{"experts_per_token": 4, "lr_router": 0.000887, "norm_eps": 1e-05, "batch_tokens": 32768}
Below are experts of layer 9 (counted from 0) of a mixture-of-experts language model. Rows are named router (the router's row for the expert), gate (a neuron's input weights, with its number), up (a neuron's input weights, with its number), down (a neuron's output weights, with its number) and show model dimensions 120-159. Each number is 200 + 40 x the weight over its row's rms, rounded and kept within 0 to 999.
After each expert's rows: "comes before" lists some tokens at least twice as common just after its tokens as in all text; "mostly gets" lists some tokens that are sent to it at least half of the time. This comes from a sample of Wikipedia text that the model never trained on. Tokens count by the router's weight.

# expert 52
router,216,287,213,195,142,180,192,139,210,195,206,213,204,215,167,231,244,204,201,230,223,189,255,167,236,194,215,221,214,249,130,334,234,192,212,147,208,226,223,261
gate0,215,219,158,188,169,213,154,193,174,129,258,156,184,190,171,207,227,200,204,223,227,287,180,247,218,163,233,145,199,203,156,252,228,207,195,174,172,170,253,154
up0,237,214,213,220,151,272,195,222,179,203,214,265,216,124,154,245,218,236,220,302,162,163,213,106,203,191,180,130,158,199,203,245,220,207,304,167,94,197,222,157
down0,172,179,173,184,175,229,252,194,157,156,195,195,219,152,178,260,251,260,210,206,123,148,201,197,290,214,205,216,227,199,254,271,255,241,203,197,196,156,175,177
gate1,237,252,213,190,287,213,202,142,208,207,153,247,184,205,257,167,195,216,162,137,214,214,204,173,169,156,183,137,239,155,182,194,228,157,207,174,157,271,250,220
up1,229,226,157,261,225,203,203,153,167,195,146,225,186,156,243,110,195,179,165,234,183,232,219,170,151,213,116,259,199,227,243,228,232,215,174,185,191,194,140,220
down1,181,198,156,229,194,221,191,240,134,264,246,173,193,223,205,234,240,201,168,195,175,243,216,213,162,166,291,150,182,200,142,215,211,225,175,200,233,221,219,209
gate2,202,187,214,254,223,181,205,154,185,193,155,207,232,209,227,154,235,197,196,189,258,296,262,198,195,174,236,270,226,181,146,128,252,253,173,237,193,277,177,246
up2,151,150,188,181,174,212,194,186,176,299,209,169,207,211,184,169,147,249,194,283,222,209,190,234,128,214,196,216,128,114,149,163,156,119,150,204,170,247,239,138
down2,210,233,207,299,223,104,180,237,246,210,194,180,221,182,246,161,260,247,167,149,206,181,129,217,142,163,179,277,98,161,202,161,241,190,157,281,214,291,192,168
gate3,166,212,229,152,176,242,201,146,243,177,192,124,227,189,200,200,151,225,204,232,229,233,228,244,246,272,178,185,265,156,207,267,153,216,216,189,275,287,232,256
up3,222,230,165,184,160,232,192,191,196,182,187,189,242,209,239,189,217,157,161,230,204,182,243,182,298,264,282,149,253,175,175,152,204,179,203,223,170,228,261,189
down3,214,223,146,179,241,231,179,132,274,129,195,184,153,213,234,155,237,302,193,272,249,225,121,234,221,165,216,167,170,167,202,213,136,238,168,138,198,251,250,219
comes before: ".", " of", " of the", " and", ",", " was"
mostly gets: " club", ", it", " band", " station", " player", " game"

# expert 38
router,187,231,169,218,281,145,186,198,132,207,190,255,222,174,154,225,219,184,173,170,230,228,256,155,176,169,225,246,173,243,134,203,239,217,266,152,197,210,173,242
gate0,189,201,182,197,222,211,164,256,264,143,246,166,209,219,112,170,248,219,224,166,271,178,229,159,171,194,180,173,171,260,197,259,115,312,205,142,223,196,264,178
up0,212,231,216,185,145,298,200,271,228,179,134,160,179,196,190,254,181,228,195,138,202,211,203,153,160,319,249,128,137,195,210,220,148,251,211,216,103,231,222,143
down0,241,172,202,241,177,96,193,190,262,179,203,210,193,208,173,198,196,198,178,230,278,168,288,183,244,248,246,264,198,252,243,254,174,233,285,228,217,217,258,162
gate1,211,174,231,234,209,174,222,238,247,149,221,167,205,200,135,209,207,217,222,195,211,245,248,112,238,67,220,123,216,151,196,195,188,222,143,177,209,224,272,169
up1,215,258,204,173,77,234,252,226,231,262,217,200,142,218,213,208,132,144,201,228,205,215,201,214,195,205,149,201,207,216,225,274,207,214,240,190,174,158,117,222
down1,169,239,207,159,266,227,244,152,186,223,187,224,297,117,156,155,211,219,103,236,296,197,193,205,198,217,217,166,203,217,229,243,178,273,151,214,229,133,229,159
gate2,153,216,198,277,168,186,257,249,150,199,223,186,228,203,204,234,284,174,177,185,165,201,240,206,181,117,190,141,180,194,163,225,143,242,190,143,266,125,156,262
up2,202,166,176,250,218,184,199,168,275,229,238,216,243,219,143,196,235,182,167,261,211,147,169,240,126,149,175,179,200,211,217,216,192,212,212,153,204,216,205,192
down2,179,251,193,171,207,147,213,190,227,119,188,115,164,134,225,167,227,121,298,157,184,128,230,201,246,230,166,188,213,255,209,191,204,231,296,173,157,202,212,283
gate3,220,201,147,226,240,172,222,222,186,249,185,235,226,224,195,177,251,248,154,201,214,246,161,162,170,200,249,137,223,222,254,205,200,251,184,218,269,232,191,185
up3,220,196,206,166,159,262,191,201,250,183,227,242,217,187,127,258,174,192,177,254,213,141,226,224,201,173,229,185,160,169,249,244,163,183,211,181,226,186,247,227
down3,223,153,210,125,217,224,210,232,205,187,150,170,156,173,228,166,138,166,292,192,216,205,222,215,246,263,223,246,162,187,185,245,174,167,240,188,253,135,197,262
comes before: " | ", " |", " the", " to", " by", ": "
mostly gets: "ated", "ted", "100", " won", " against", " Total"

# expert 6
router,245,226,221,239,177,226,215,189,227,173,214,346,192,260,255,175,241,169,211,168,186,202,213,101,186,227,174,220,168,253,243,215,205,148,178,187,244,180,223,218
gate0,228,184,216,199,184,233,189,127,204,224,196,248,221,206,173,230,205,106,142,135,231,160,219,118,241,226,151,253,203,243,184,237,208,151,206,188,132,196,170,207
up0,235,227,178,186,200,237,102,207,175,170,237,112,159,308,203,295,176,205,211,184,224,172,186,211,247,193,199,201,181,225,198,196,216,224,167,212,168,170,188,159
down0,181,172,210,197,272,224,176,200,203,229,188,186,183,254,226,224,102,162,219,149,235,165,219,189,192,223,255,190,181,203,135,174,206,145,203,183,185,199,213,149
gate1,339,251,142,222,214,202,231,171,233,127,187,246,267,169,243,176,258,178,192,149,201,255,196,192,139,168,181,205,197,208,232,254,187,177,236,192,217,220,265,205
up1,175,246,212,164,135,233,265,183,216,187,151,289,155,233,207,205,244,183,198,225,192,210,202,182,219,170,171,248,167,229,240,209,259,146,230,215,264,221,283,219
down1,206,225,235,232,147,269,232,186,211,193,132,252,205,196,221,166,235,180,185,165,145,305,207,155,82,162,198,195,215,235,211,231,229,220,109,237,254,199,164,223
gate2,284,282,224,201,218,174,222,174,186,254,150,276,237,184,194,169,168,124,183,268,255,200,203,213,265,184,252,240,236,206,97,216,184,224,181,163,269,255,168,232
up2,145,169,189,201,154,217,131,173,198,179,217,216,185,220,176,236,221,245,169,199,172,212,153,169,198,216,231,253,128,219,261,196,188,235,187,234,193,200,198,170
down2,346,198,210,213,222,173,169,213,191,270,194,247,189,196,249,161,235,247,201,164,243,170,202,222,238,245,176,267,238,163,270,155,209,209,165,178,248,167,287,170
gate3,236,149,216,210,135,201,295,265,189,265,162,224,201,233,201,205,149,173,223,151,184,239,205,117,205,147,167,175,160,192,212,240,207,183,248,178,232,217,241,188
up3,177,210,269,175,227,198,262,221,192,272,229,198,170,220,313,141,205,297,217,113,223,170,177,167,182,232,139,209,111,179,234,186,169,133,213,201,156,235,266,109
down3,156,228,201,128,187,155,238,149,292,214,168,223,206,245,259,260,143,162,144,222,169,107,166,218,188,251,181,333,232,169,226,115,227,206,257,184,199,261,183,180
comes before: "1", "9", ", ", "8", "–", "."
mostly gets: " success", "95", "2", "\",", "960", " April "

# expert 42
router,235,276,204,233,170,186,219,210,224,178,198,279,236,210,234,203,204,156,154,258,305,223,298,217,243,179,267,181,201,204,193,247,184,244,145,136,193,251,216,331
gate0,251,228,209,247,209,153,211,190,179,153,151,172,174,209,196,236,184,215,215,210,215,213,206,184,253,208,213,150,242,258,309,229,220,254,219,183,199,242,175,282
up0,118,226,129,216,223,162,163,114,172,270,158,247,161,171,212,242,265,205,181,171,204,214,243,242,173,208,252,202,225,206,200,174,249,222,219,145,224,263,278,205
down0,249,130,183,173,189,220,259,223,241,177,142,236,149,170,197,265,166,260,281,177,182,223,217,192,277,175,177,241,182,190,191,235,185,211,180,143,249,223,178,254
gate1,195,167,142,216,221,242,220,204,242,185,204,222,232,254,200,199,135,194,183,180,248,242,209,182,259,234,119,104,183,189,263,210,191,315,205,161,162,197,182,222
up1,219,225,191,211,230,267,202,149,202,195,217,154,131,192,160,186,261,221,214,178,163,99,175,146,115,230,145,188,199,272,194,234,211,238,229,214,263,216,165,229
down1,235,160,227,218,214,228,162,202,193,207,244,231,181,165,144,212,269,174,176,247,134,233,189,154,217,195,223,213,252,242,197,229,218,137,191,193,271,206,114,224
gate2,186,217,223,283,285,262,183,213,221,201,122,173,214,239,133,226,300,255,169,201,188,146,157,157,179,206,259,242,306,218,152,182,224,175,270,134,174,215,192,162
up2,219,202,182,210,190,221,240,155,136,188,184,246,243,173,126,140,147,214,155,206,186,203,285,169,211,167,155,203,164,240,281,192,227,254,172,229,193,123,253,248
down2,219,240,227,267,146,198,205,165,226,149,200,260,204,194,178,189,201,211,180,263,224,220,189,238,237,174,218,280,215,256,196,201,234,244,230,212,228,189,290,172
gate3,191,198,122,196,222,197,213,236,176,202,206,196,171,192,211,295,236,174,151,174,156,194,217,136,161,247,210,130,212,208,216,180,184,173,175,198,240,263,214,206
up3,188,205,226,202,178,249,200,113,258,229,163,198,280,210,175,295,132,170,174,271,259,178,247,215,208,225,228,237,200,191,133,210,228,256,215,141,187,154,197,247
down3,131,228,190,329,214,273,166,188,205,267,130,169,201,215,153,217,195,221,228,205,186,232,167,172,177,260,175,183,201,162,156,179,161,208,248,171,110,178,187,183
comes before: "|", "| ", "-", "\n\n", "==", "The"
mostly gets: "\n\n", "\n", "|", "| ", "- Born", "ed."

# expert 35
router,190,290,180,214,171,213,212,187,216,169,168,196,211,193,248,208,282,176,195,127,268,171,207,191,165,235,189,155,182,237,208,224,199,190,182,204,234,313,230,232
gate0,203,218,197,218,171,194,211,180,227,167,150,155,191,227,226,247,249,208,171,206,233,222,209,155,180,167,200,208,210,226,154,224,182,190,223,208,244,296,205,200
up0,129,297,148,154,207,177,169,201,225,192,236,153,149,222,232,206,158,269,249,226,157,177,184,212,182,207,101,164,138,202,280,191,139,189,198,238,194,216,172,211
down0,147,229,259,87,133,276,228,167,221,238,163,209,213,217,225,296,243,214,213,240,81,240,230,254,204,190,233,135,111,169,190,144,164,197,184,190,250,196,220,212
gate1,176,217,208,207,190,152,237,186,208,231,257,164,199,212,190,209,275,147,214,156,226,287,191,194,266,202,232,208,253,231,204,242,185,180,245,186,162,239,183,235
up1,223,194,191,181,207,273,203,174,159,215,140,247,227,203,235,226,199,188,170,238,226,195,231,219,183,234,273,151,193,165,134,189,166,182,167,197,190,251,195,177
down1,285,185,117,185,180,190,187,193,211,135,154,261,179,180,180,208,203,175,212,218,172,183,233,178,189,269,179,254,289,206,138,254,197,194,200,264,224,270,179,139
gate2,221,188,140,251,211,185,178,157,215,140,149,162,171,203,209,159,208,217,218,137,219,174,229,245,144,163,141,183,230,219,216,179,190,220,210,216,248,217,171,220
up2,175,238,163,183,215,182,310,213,184,203,218,212,186,213,192,204,199,230,197,187,210,234,210,194,185,148,213,184,165,235,205,268,186,190,192,170,234,200,212,205
down2,221,189,255,244,177,225,235,264,171,186,156,164,201,224,199,225,149,213,170,139,199,198,233,226,275,161,143,63,237,208,216,217,222,175,209,137,138,287,165,164
gate3,194,213,156,248,198,183,228,180,216,201,208,173,183,239,178,159,251,208,214,186,207,201,219,209,235,159,197,225,244,218,173,275,260,190,244,196,212,242,157,177
up3,199,199,146,196,242,224,217,219,198,175,167,181,207,183,218,207,188,188,186,191,279,264,195,187,202,161,219,185,204,205,219,181,202,163,171,232,240,198,249,226
down3,224,245,200,271,212,222,224,171,193,218,188,206,187,187,228,186,217,200,182,170,285,259,192,267,192,210,155,185,214,170,256,252,182,193,244,184,122,215,295,138
comes before: "1", "2", "0", "3", "4", "5"
mostly gets: " (", " in ", ": ", "; ", " | ", "- "

# expert 61
router,243,253,248,228,227,178,228,218,181,203,181,275,221,217,229,184,199,219,141,186,206,228,246,151,179,227,263,226,160,190,230,272,202,184,252,119,236,184,221,252
gate0,187,204,139,246,194,159,174,205,205,169,192,189,195,206,194,161,244,166,156,216,211,246,207,165,230,171,209,138,260,229,242,216,206,98,215,166,203,208,161,215
up0,144,151,197,200,209,129,155,176,169,258,242,224,171,191,239,186,154,202,214,154,189,153,173,188,155,173,181,230,172,177,150,131,198,128,245,167,170,161,180,220
down0,175,248,134,209,181,159,188,194,285,248,175,265,83,207,169,180,240,153,221,205,278,210,137,230,224,174,132,158,214,161,159,92,215,229,203,184,217,234,191,182
gate1,188,205,171,158,189,255,233,199,131,193,172,192,184,221,264,145,103,229,204,204,189,245,160,185,304,186,211,143,235,152,171,114,218,173,199,135,203,212,186,223
up1,259,225,253,198,248,250,196,188,227,186,209,179,207,273,220,243,237,111,184,182,219,202,246,252,214,243,161,142,273,187,203,198,220,220,216,175,159,199,259,188
down1,200,261,175,166,113,208,123,179,182,200,232,239,289,185,199,247,125,164,214,276,265,110,188,194,241,256,174,273,138,256,184,215,173,299,187,206,180,246,215,198
gate2,267,220,244,249,256,157,176,197,169,199,184,307,153,214,306,159,259,199,165,243,193,203,197,178,171,194,247,210,223,257,184,172,214,252,204,155,217,158,200,150
up2,221,197,201,200,188,183,277,203,161,222,203,210,190,160,209,152,194,220,179,138,210,177,205,141,158,242,235,262,252,229,179,150,299,151,186,174,189,192,211,200
down2,152,283,137,212,175,233,251,173,194,149,198,188,226,210,147,166,239,163,183,178,182,199,208,155,132,216,96,162,262,146,210,231,257,231,278,195,210,184,177,242
gate3,252,87,230,250,170,207,222,218,176,151,122,200,176,203,176,213,174,185,218,168,199,242,220,235,167,189,217,226,206,178,146,157,213,187,263,214,223,196,142,184
up3,191,193,165,222,225,197,204,208,179,125,211,207,214,153,149,166,277,205,150,145,216,193,193,269,191,219,213,176,187,174,217,226,160,217,225,164,236,171,164,153
down3,253,217,92,251,137,201,217,227,188,218,162,188,207,140,197,213,248,177,214,219,269,225,197,181,188,168,231,188,268,211,150,133,301,242,174,232,186,225,289,234
comes before: " | ", ".", "–", " |", ",", ", "
mostly gets: " one", " two", " three", "100", " both", "50"

# expert 30
router,193,242,219,224,163,222,170,146,179,231,191,272,190,185,151,169,205,151,191,177,234,147,262,174,165,218,217,234,224,188,154,198,264,210,170,168,272,172,223,256
gate0,207,243,266,208,200,182,149,156,271,118,248,175,223,256,183,167,242,240,173,225,180,154,161,303,240,224,205,213,155,193,243,202,176,229,211,259,216,190,248,204
up0,177,184,182,152,174,164,132,185,191,261,161,258,181,174,139,258,196,232,123,205,163,226,199,161,116,227,211,161,260,224,160,187,176,114,315,207,215,188,226,250
down0,175,216,202,231,185,244,221,162,239,217,231,178,179,164,176,229,157,225,166,197,189,223,200,186,183,112,219,209,192,228,265,186,174,165,228,272,161,168,149,239
gate1,138,231,180,208,145,208,162,176,201,223,214,167,176,145,158,197,219,179,176,259,281,237,222,195,203,186,215,163,161,164,168,190,201,251,236,123,197,215,234,264
up1,213,157,236,182,205,254,199,205,222,226,180,147,188,225,294,225,188,256,250,122,174,195,174,185,112,157,146,260,197,196,281,197,217,175,150,184,212,203,258,205
down1,185,244,269,261,281,162,131,179,158,218,186,158,212,252,216,141,213,139,221,227,238,143,199,205,206,109,193,174,220,236,213,268,294,217,187,146,156,118,142,244
gate2,244,213,195,217,154,180,261,200,191,239,257,267,233,193,159,186,223,162,113,204,181,215,258,167,174,237,265,134,160,247,186,222,163,219,208,236,287,165,233,271
up2,234,167,212,166,162,173,170,245,195,223,167,210,185,130,179,194,182,169,250,229,182,181,137,210,220,135,193,211,172,206,101,201,81,172,195,230,279,204,258,177
down2,279,258,165,229,109,210,234,139,221,163,236,182,187,165,228,113,267,122,195,247,169,300,255,151,235,242,189,144,161,245,190,214,140,145,222,193,165,190,188,221
gate3,142,157,271,174,212,158,207,200,201,213,179,221,229,257,280,208,196,221,149,117,187,194,208,132,192,175,213,199,280,204,139,179,247,185,240,241,229,172,158,253
up3,240,235,211,275,278,186,242,132,237,149,176,210,249,188,181,149,161,127,154,204,215,222,200,255,179,182,252,139,217,250,261,267,295,208,310,236,153,215,147,223
down3,206,244,143,229,170,243,175,182,168,243,191,202,202,209,235,189,117,216,224,162,227,215,189,153,114,160,218,228,160,169,216,156,162,192,202,152,191,224,197,190
comes before: "\n\n", "\n", " The", " He", "| ", "=="
mostly gets: " ==", " ===", "\".", "ing.", "es.", "ers."

# expert 24
router,224,270,183,174,219,140,174,176,205,205,209,264,208,175,177,206,181,134,162,201,283,188,235,225,209,251,235,165,203,191,178,210,190,170,204,174,256,226,187,230
gate0,227,171,176,214,232,183,210,254,207,272,222,160,137,181,184,217,205,178,234,231,223,304,218,166,212,98,200,200,179,230,204,225,192,206,202,233,231,195,187,214
up0,174,169,156,187,184,205,164,177,214,197,251,273,201,240,140,190,213,125,211,210,212,226,164,210,128,190,134,143,193,219,189,252,232,162,201,178,171,190,206,186
down0,174,152,159,210,131,265,202,227,196,140,187,190,194,209,181,230,238,217,217,203,158,183,147,146,212,217,194,145,200,284,214,182,196,256,167,199,191,190,191,177
gate1,290,144,171,230,168,140,136,188,237,152,209,183,207,262,191,198,190,178,190,301,131,214,209,172,207,198,247,198,163,215,221,242,154,219,218,178,237,180,159,192
up1,204,188,185,232,275,158,215,157,182,283,174,191,236,264,249,247,222,209,197,265,215,237,222,231,200,186,210,170,287,219,205,201,235,188,219,140,159,260,204,293
down1,212,292,242,222,221,184,187,205,154,187,223,241,211,153,179,204,201,192,100,169,209,232,202,207,204,198,204,147,206,181,134,158,199,193,183,129,214,182,247,169
gate2,188,211,184,204,151,181,241,206,179,198,190,193,159,202,170,129,209,155,145,146,210,192,187,208,183,208,157,203,266,208,190,190,191,241,194,233,224,225,287,193
up2,186,255,208,188,169,147,166,235,113,320,223,224,154,192,173,273,196,188,248,182,211,259,210,187,198,212,141,192,162,206,213,235,131,147,227,192,206,232,233,189
down2,199,155,190,194,209,276,209,184,247,134,210,170,203,193,146,181,236,165,210,138,150,171,142,199,117,128,235,254,184,253,199,245,227,271,213,175,212,122,140,204
gate3,178,210,193,230,211,143,226,105,182,166,138,202,277,219,191,247,173,196,176,216,161,198,215,107,183,198,163,236,230,242,193,204,229,152,268,182,154,234,217,196
up3,260,256,156,205,219,252,171,233,180,180,223,196,230,248,172,226,189,194,231,179,158,159,204,234,237,231,149,232,167,208,156,204,239,259,242,136,71,170,182,193
down3,255,247,183,198,247,204,185,182,184,168,224,208,198,205,225,165,194,168,178,163,164,199,166,203,122,204,227,227,188,260,149,175,262,234,137,194,191,226,209,166
comes before: "\n", "\n\n", " The", "==", " In", " He"
mostly gets: " |  |", ") |", " |  |  |", " |  | ", "\" |", "  -"

# expert 1
router,231,246,243,230,176,178,189,89,153,213,214,246,214,229,166,267,198,125,179,200,255,164,236,163,233,149,184,254,274,289,148,240,220,188,179,182,310,226,153,292
gate0,218,241,202,168,173,220,238,276,181,207,197,202,154,245,247,217,170,176,149,219,165,141,193,154,224,192,261,157,183,224,180,172,234,232,187,207,191,207,196,225
up0,222,178,223,182,193,171,194,140,164,201,239,168,225,181,136,213,133,163,175,163,166,158,175,219,224,195,224,235,212,270,228,162,180,212,106,206,258,176,158,197
down0,254,237,195,239,152,131,178,156,174,209,190,206,296,234,92,197,265,216,254,234,171,187,170,202,164,211,159,230,208,120,213,192,113,232,225,204,250,169,169,192
gate1,162,211,258,224,186,279,164,173,220,232,191,222,195,178,229,206,142,214,160,226,188,167,217,124,206,231,225,173,209,249,265,150,225,176,196,203,164,174,243,270
up1,204,194,159,229,286,144,236,150,237,189,175,188,189,175,244,237,192,213,189,226,192,222,212,236,234,194,196,211,145,292,207,234,244,233,213,185,222,204,258,205
down1,251,216,218,139,227,209,175,178,241,215,196,265,180,223,231,207,196,211,183,245,163,147,268,181,171,168,184,162,201,146,223,142,225,231,138,209,168,139,207,170
gate2,175,226,286,195,227,170,207,179,178,218,192,191,165,228,166,227,212,205,170,128,207,195,217,153,201,133,167,214,212,227,191,210,190,146,220,280,296,144,211,249
up2,239,215,213,160,346,112,195,195,218,201,242,203,230,242,219,184,214,175,208,233,247,201,208,225,215,147,214,294,227,247,215,258,181,253,187,232,198,163,222,124
down2,170,248,175,227,199,241,204,130,234,183,213,225,162,198,215,256,225,171,217,259,261,212,120,207,206,210,180,218,188,252,244,241,219,241,148,242,197,170,196,165
gate3,217,260,233,240,132,187,206,144,228,164,197,185,225,234,167,196,203,185,209,197,214,172,203,148,228,163,168,129,225,119,180,243,182,213,246,200,172,149,192,199
up3,187,232,160,196,153,174,251,201,236,150,128,243,207,150,226,198,226,223,263,166,204,240,198,252,135,177,196,188,161,142,206,176,219,262,218,223,197,219,249,197
down3,190,119,186,239,152,179,236,185,287,250,180,138,248,156,203,268,189,51,183,247,213,167,217,126,246,217,107,272,232,243,186,211,198,206,158,191,177,224,283,200
comes before: ".", ",", " and", " |", ")", " of"
mostly gets: "acks", "010", "016", "itions", "ification", "012"

# expert 54
router,219,246,135,234,215,205,200,168,209,170,141,208,205,190,249,176,226,159,208,170,218,169,232,231,193,215,183,191,197,230,197,233,227,266,172,116,229,236,194,257
gate0,160,213,211,147,219,202,238,74,249,158,165,146,197,223,225,163,120,188,205,194,207,188,181,164,204,153,151,193,230,210,197,234,176,185,143,243,141,230,189,154
up0,215,225,183,229,219,231,162,106,139,143,204,224,194,193,190,239,146,198,180,221,243,202,258,156,153,173,273,162,146,226,220,194,253,133,240,127,185,232,193,220
down0,220,231,101,208,179,195,241,184,172,217,176,188,178,138,115,191,209,138,265,100,200,263,230,157,228,190,304,194,126,173,182,284,233,255,181,139,191,305,164,171
gate1,180,211,154,211,208,149,182,220,226,187,143,138,159,217,285,228,184,153,191,137,185,290,180,196,308,240,202,222,227,245,175,203,230,189,222,122,236,256,201,222
up1,222,168,241,186,222,206,179,276,227,223,189,264,200,224,172,185,214,261,207,251,204,151,227,227,193,163,261,136,154,119,180,219,152,221,242,231,210,282,208,203
down1,213,198,161,134,122,169,224,235,252,228,201,188,163,232,269,177,145,178,296,225,216,178,257,181,140,243,206,125,170,124,176,158,204,179,144,186,230,142,207,234
gate2,234,174,193,247,158,163,181,193,282,166,174,156,198,246,205,165,197,190,207,226,221,206,184,225,215,199,204,151,192,188,135,209,245,199,227,152,159,257,221,202
up2,181,200,200,231,176,268,209,202,273,256,142,212,214,197,166,197,183,172,177,323,170,199,176,209,150,253,268,197,172,186,222,227,161,202,212,223,223,226,270,157
down2,161,112,191,154,179,242,193,203,102,184,175,145,200,74,243,180,161,201,133,179,217,147,197,252,205,173,261,197,216,261,154,192,245,168,137,192,206,224,213,220
gate3,173,238,285,234,126,183,189,177,121,279,180,243,243,202,163,220,143,142,205,235,187,160,214,204,194,202,182,226,192,183,240,198,247,200,243,116,227,141,167,250
up3,135,226,145,207,209,198,194,225,238,233,282,196,173,160,186,237,157,260,183,223,150,244,223,106,123,171,208,285,164,184,233,184,169,256,210,173,190,228,200,171
down3,151,161,215,223,191,117,164,177,190,201,175,153,157,223,242,166,183,192,240,317,259,189,250,185,203,216,242,230,155,186,195,129,174,259,147,193,114,233,195,198
comes before: "1", "0", "2", "3", "4", "6"
mostly gets: ": ", "; ", " $", "′", " – ", "$"

# expert 37
router,259,242,206,219,194,173,205,173,229,220,234,284,199,205,237,220,212,108,164,194,273,285,244,211,239,152,235,171,208,235,247,206,162,230,147,193,193,248,179,205
gate0,179,185,170,193,224,274,198,174,195,243,184,188,274,317,188,247,248,151,195,169,197,222,213,185,167,222,225,225,256,187,192,208,235,201,250,195,244,209,170,188
up0,218,223,227,184,274,222,238,171,209,221,127,246,175,216,258,124,239,209,156,177,210,168,241,219,231,262,143,243,236,188,235,167,162,54,173,132,194,213,198,245
down0,187,240,206,191,169,225,207,246,244,223,159,166,197,194,138,158,203,184,197,194,189,204,208,180,155,180,203,210,112,186,190,158,198,224,136,219,248,248,192,189
gate1,183,162,157,222,203,213,210,176,273,145,242,125,193,181,134,231,212,215,106,151,233,179,214,236,241,188,223,164,271,217,200,226,181,274,142,223,229,201,208,243
up1,187,233,165,189,203,113,195,171,183,203,195,178,211,169,201,200,188,174,209,185,164,250,137,229,219,251,94,177,208,236,152,212,197,255,257,189,263,203,196,207
down1,216,200,234,227,274,158,150,189,195,242,258,192,227,208,192,102,128,205,250,198,255,194,174,216,189,184,218,232,207,231,226,277,237,251,179,242,167,227,182,198
gate2,210,199,242,195,182,250,218,147,87,260,163,241,210,175,151,168,247,213,101,210,141,160,168,163,173,171,175,237,200,207,166,206,197,189,163,224,208,292,146,247
up2,185,232,235,199,210,239,186,201,204,103,222,172,187,210,201,186,178,247,215,155,180,179,181,216,155,180,154,235,244,187,268,195,204,272,252,199,177,243,222,213
down2,265,247,198,179,175,229,183,255,205,193,244,227,164,188,149,159,294,200,211,185,228,220,249,285,163,182,195,213,159,219,216,195,192,240,231,248,171,214,218,218
gate3,194,234,195,205,191,226,199,228,242,171,244,165,173,215,213,125,244,243,146,166,210,222,194,247,258,169,263,255,182,289,226,240,231,247,178,189,177,192,252,214
up3,227,232,218,221,218,217,222,204,187,180,180,213,255,207,171,168,308,233,182,196,183,251,234,256,275,237,223,198,196,182,127,192,202,151,267,168,143,187,216,175
down3,183,216,205,197,174,181,190,196,209,233,216,210,201,191,248,201,230,151,186,178,181,251,251,169,170,192,154,149,191,160,185,166,223,133,160,159,133,141,201,215
comes before: "|", "-", "| ", "The", "==", "1"
mostly gets: " \"", " | \"", "\" (", " (S", " [", " (C"

# expert 13
router,191,126,204,230,214,171,194,164,147,221,234,229,234,238,195,248,237,104,171,247,233,170,212,203,167,174,208,205,315,235,180,197,320,153,187,216,191,226,142,278
gate0,211,228,227,261,212,205,196,176,286,175,141,197,215,190,242,163,263,243,179,104,194,234,176,162,225,149,159,124,198,255,266,202,197,205,159,176,176,187,208,170
up0,132,114,197,187,195,203,182,206,195,237,202,218,117,191,184,221,150,203,190,208,148,142,126,217,164,147,206,235,160,191,159,130,245,152,296,214,178,168,177,201
down0,207,241,219,245,136,210,237,222,211,218,187,218,202,238,208,207,166,208,202,226,235,182,116,166,234,203,213,164,195,131,172,175,204,223,228,183,216,188,255,190
gate1,207,197,118,186,158,170,170,192,214,233,222,200,228,137,259,163,205,182,124,224,213,165,216,166,213,180,135,197,181,217,232,168,237,188,131,235,213,233,224,174
up1,228,168,113,174,208,328,209,202,130,206,205,191,252,139,124,265,234,128,173,296,238,181,219,153,158,238,200,253,205,135,153,188,166,183,171,206,197,212,247,175
down1,248,157,160,226,166,184,165,171,167,216,213,217,237,208,215,207,220,188,214,219,235,183,210,195,167,195,180,224,218,245,178,208,198,140,180,248,157,153,278,193
gate2,206,211,195,178,191,109,206,191,216,171,164,177,197,206,238,230,273,75,193,160,219,208,191,173,187,170,137,233,229,195,221,248,172,166,201,199,206,196,221,229
up2,207,214,160,137,173,241,190,315,98,164,187,230,193,199,181,115,178,151,170,182,182,212,234,195,171,207,165,187,173,159,238,164,159,279,161,238,235,164,180,269
down2,216,176,218,171,220,187,163,216,125,216,248,196,157,222,229,162,149,276,215,259,269,183,143,193,208,219,196,273,155,168,182,224,164,257,180,302,247,202,208,197
gate3,225,210,151,165,255,193,218,192,184,156,153,175,254,209,316,200,168,232,126,180,186,175,192,199,163,252,255,211,227,196,182,176,243,244,196,166,170,163,226,250
up3,228,242,155,206,214,175,208,158,310,100,161,298,166,230,269,195,167,169,185,205,256,203,227,304,201,141,205,181,177,235,181,221,199,251,198,182,209,282,189,164
down3,165,250,218,213,162,174,221,178,236,203,146,147,238,199,221,138,252,153,211,225,192,205,236,243,230,189,245,276,230,242,211,234,186,222,211,150,198,242,221,259
comes before: ", ", ")", "–", ".", " |", "\n"
mostly gets: "015", "016", "014", " years", "008", "011"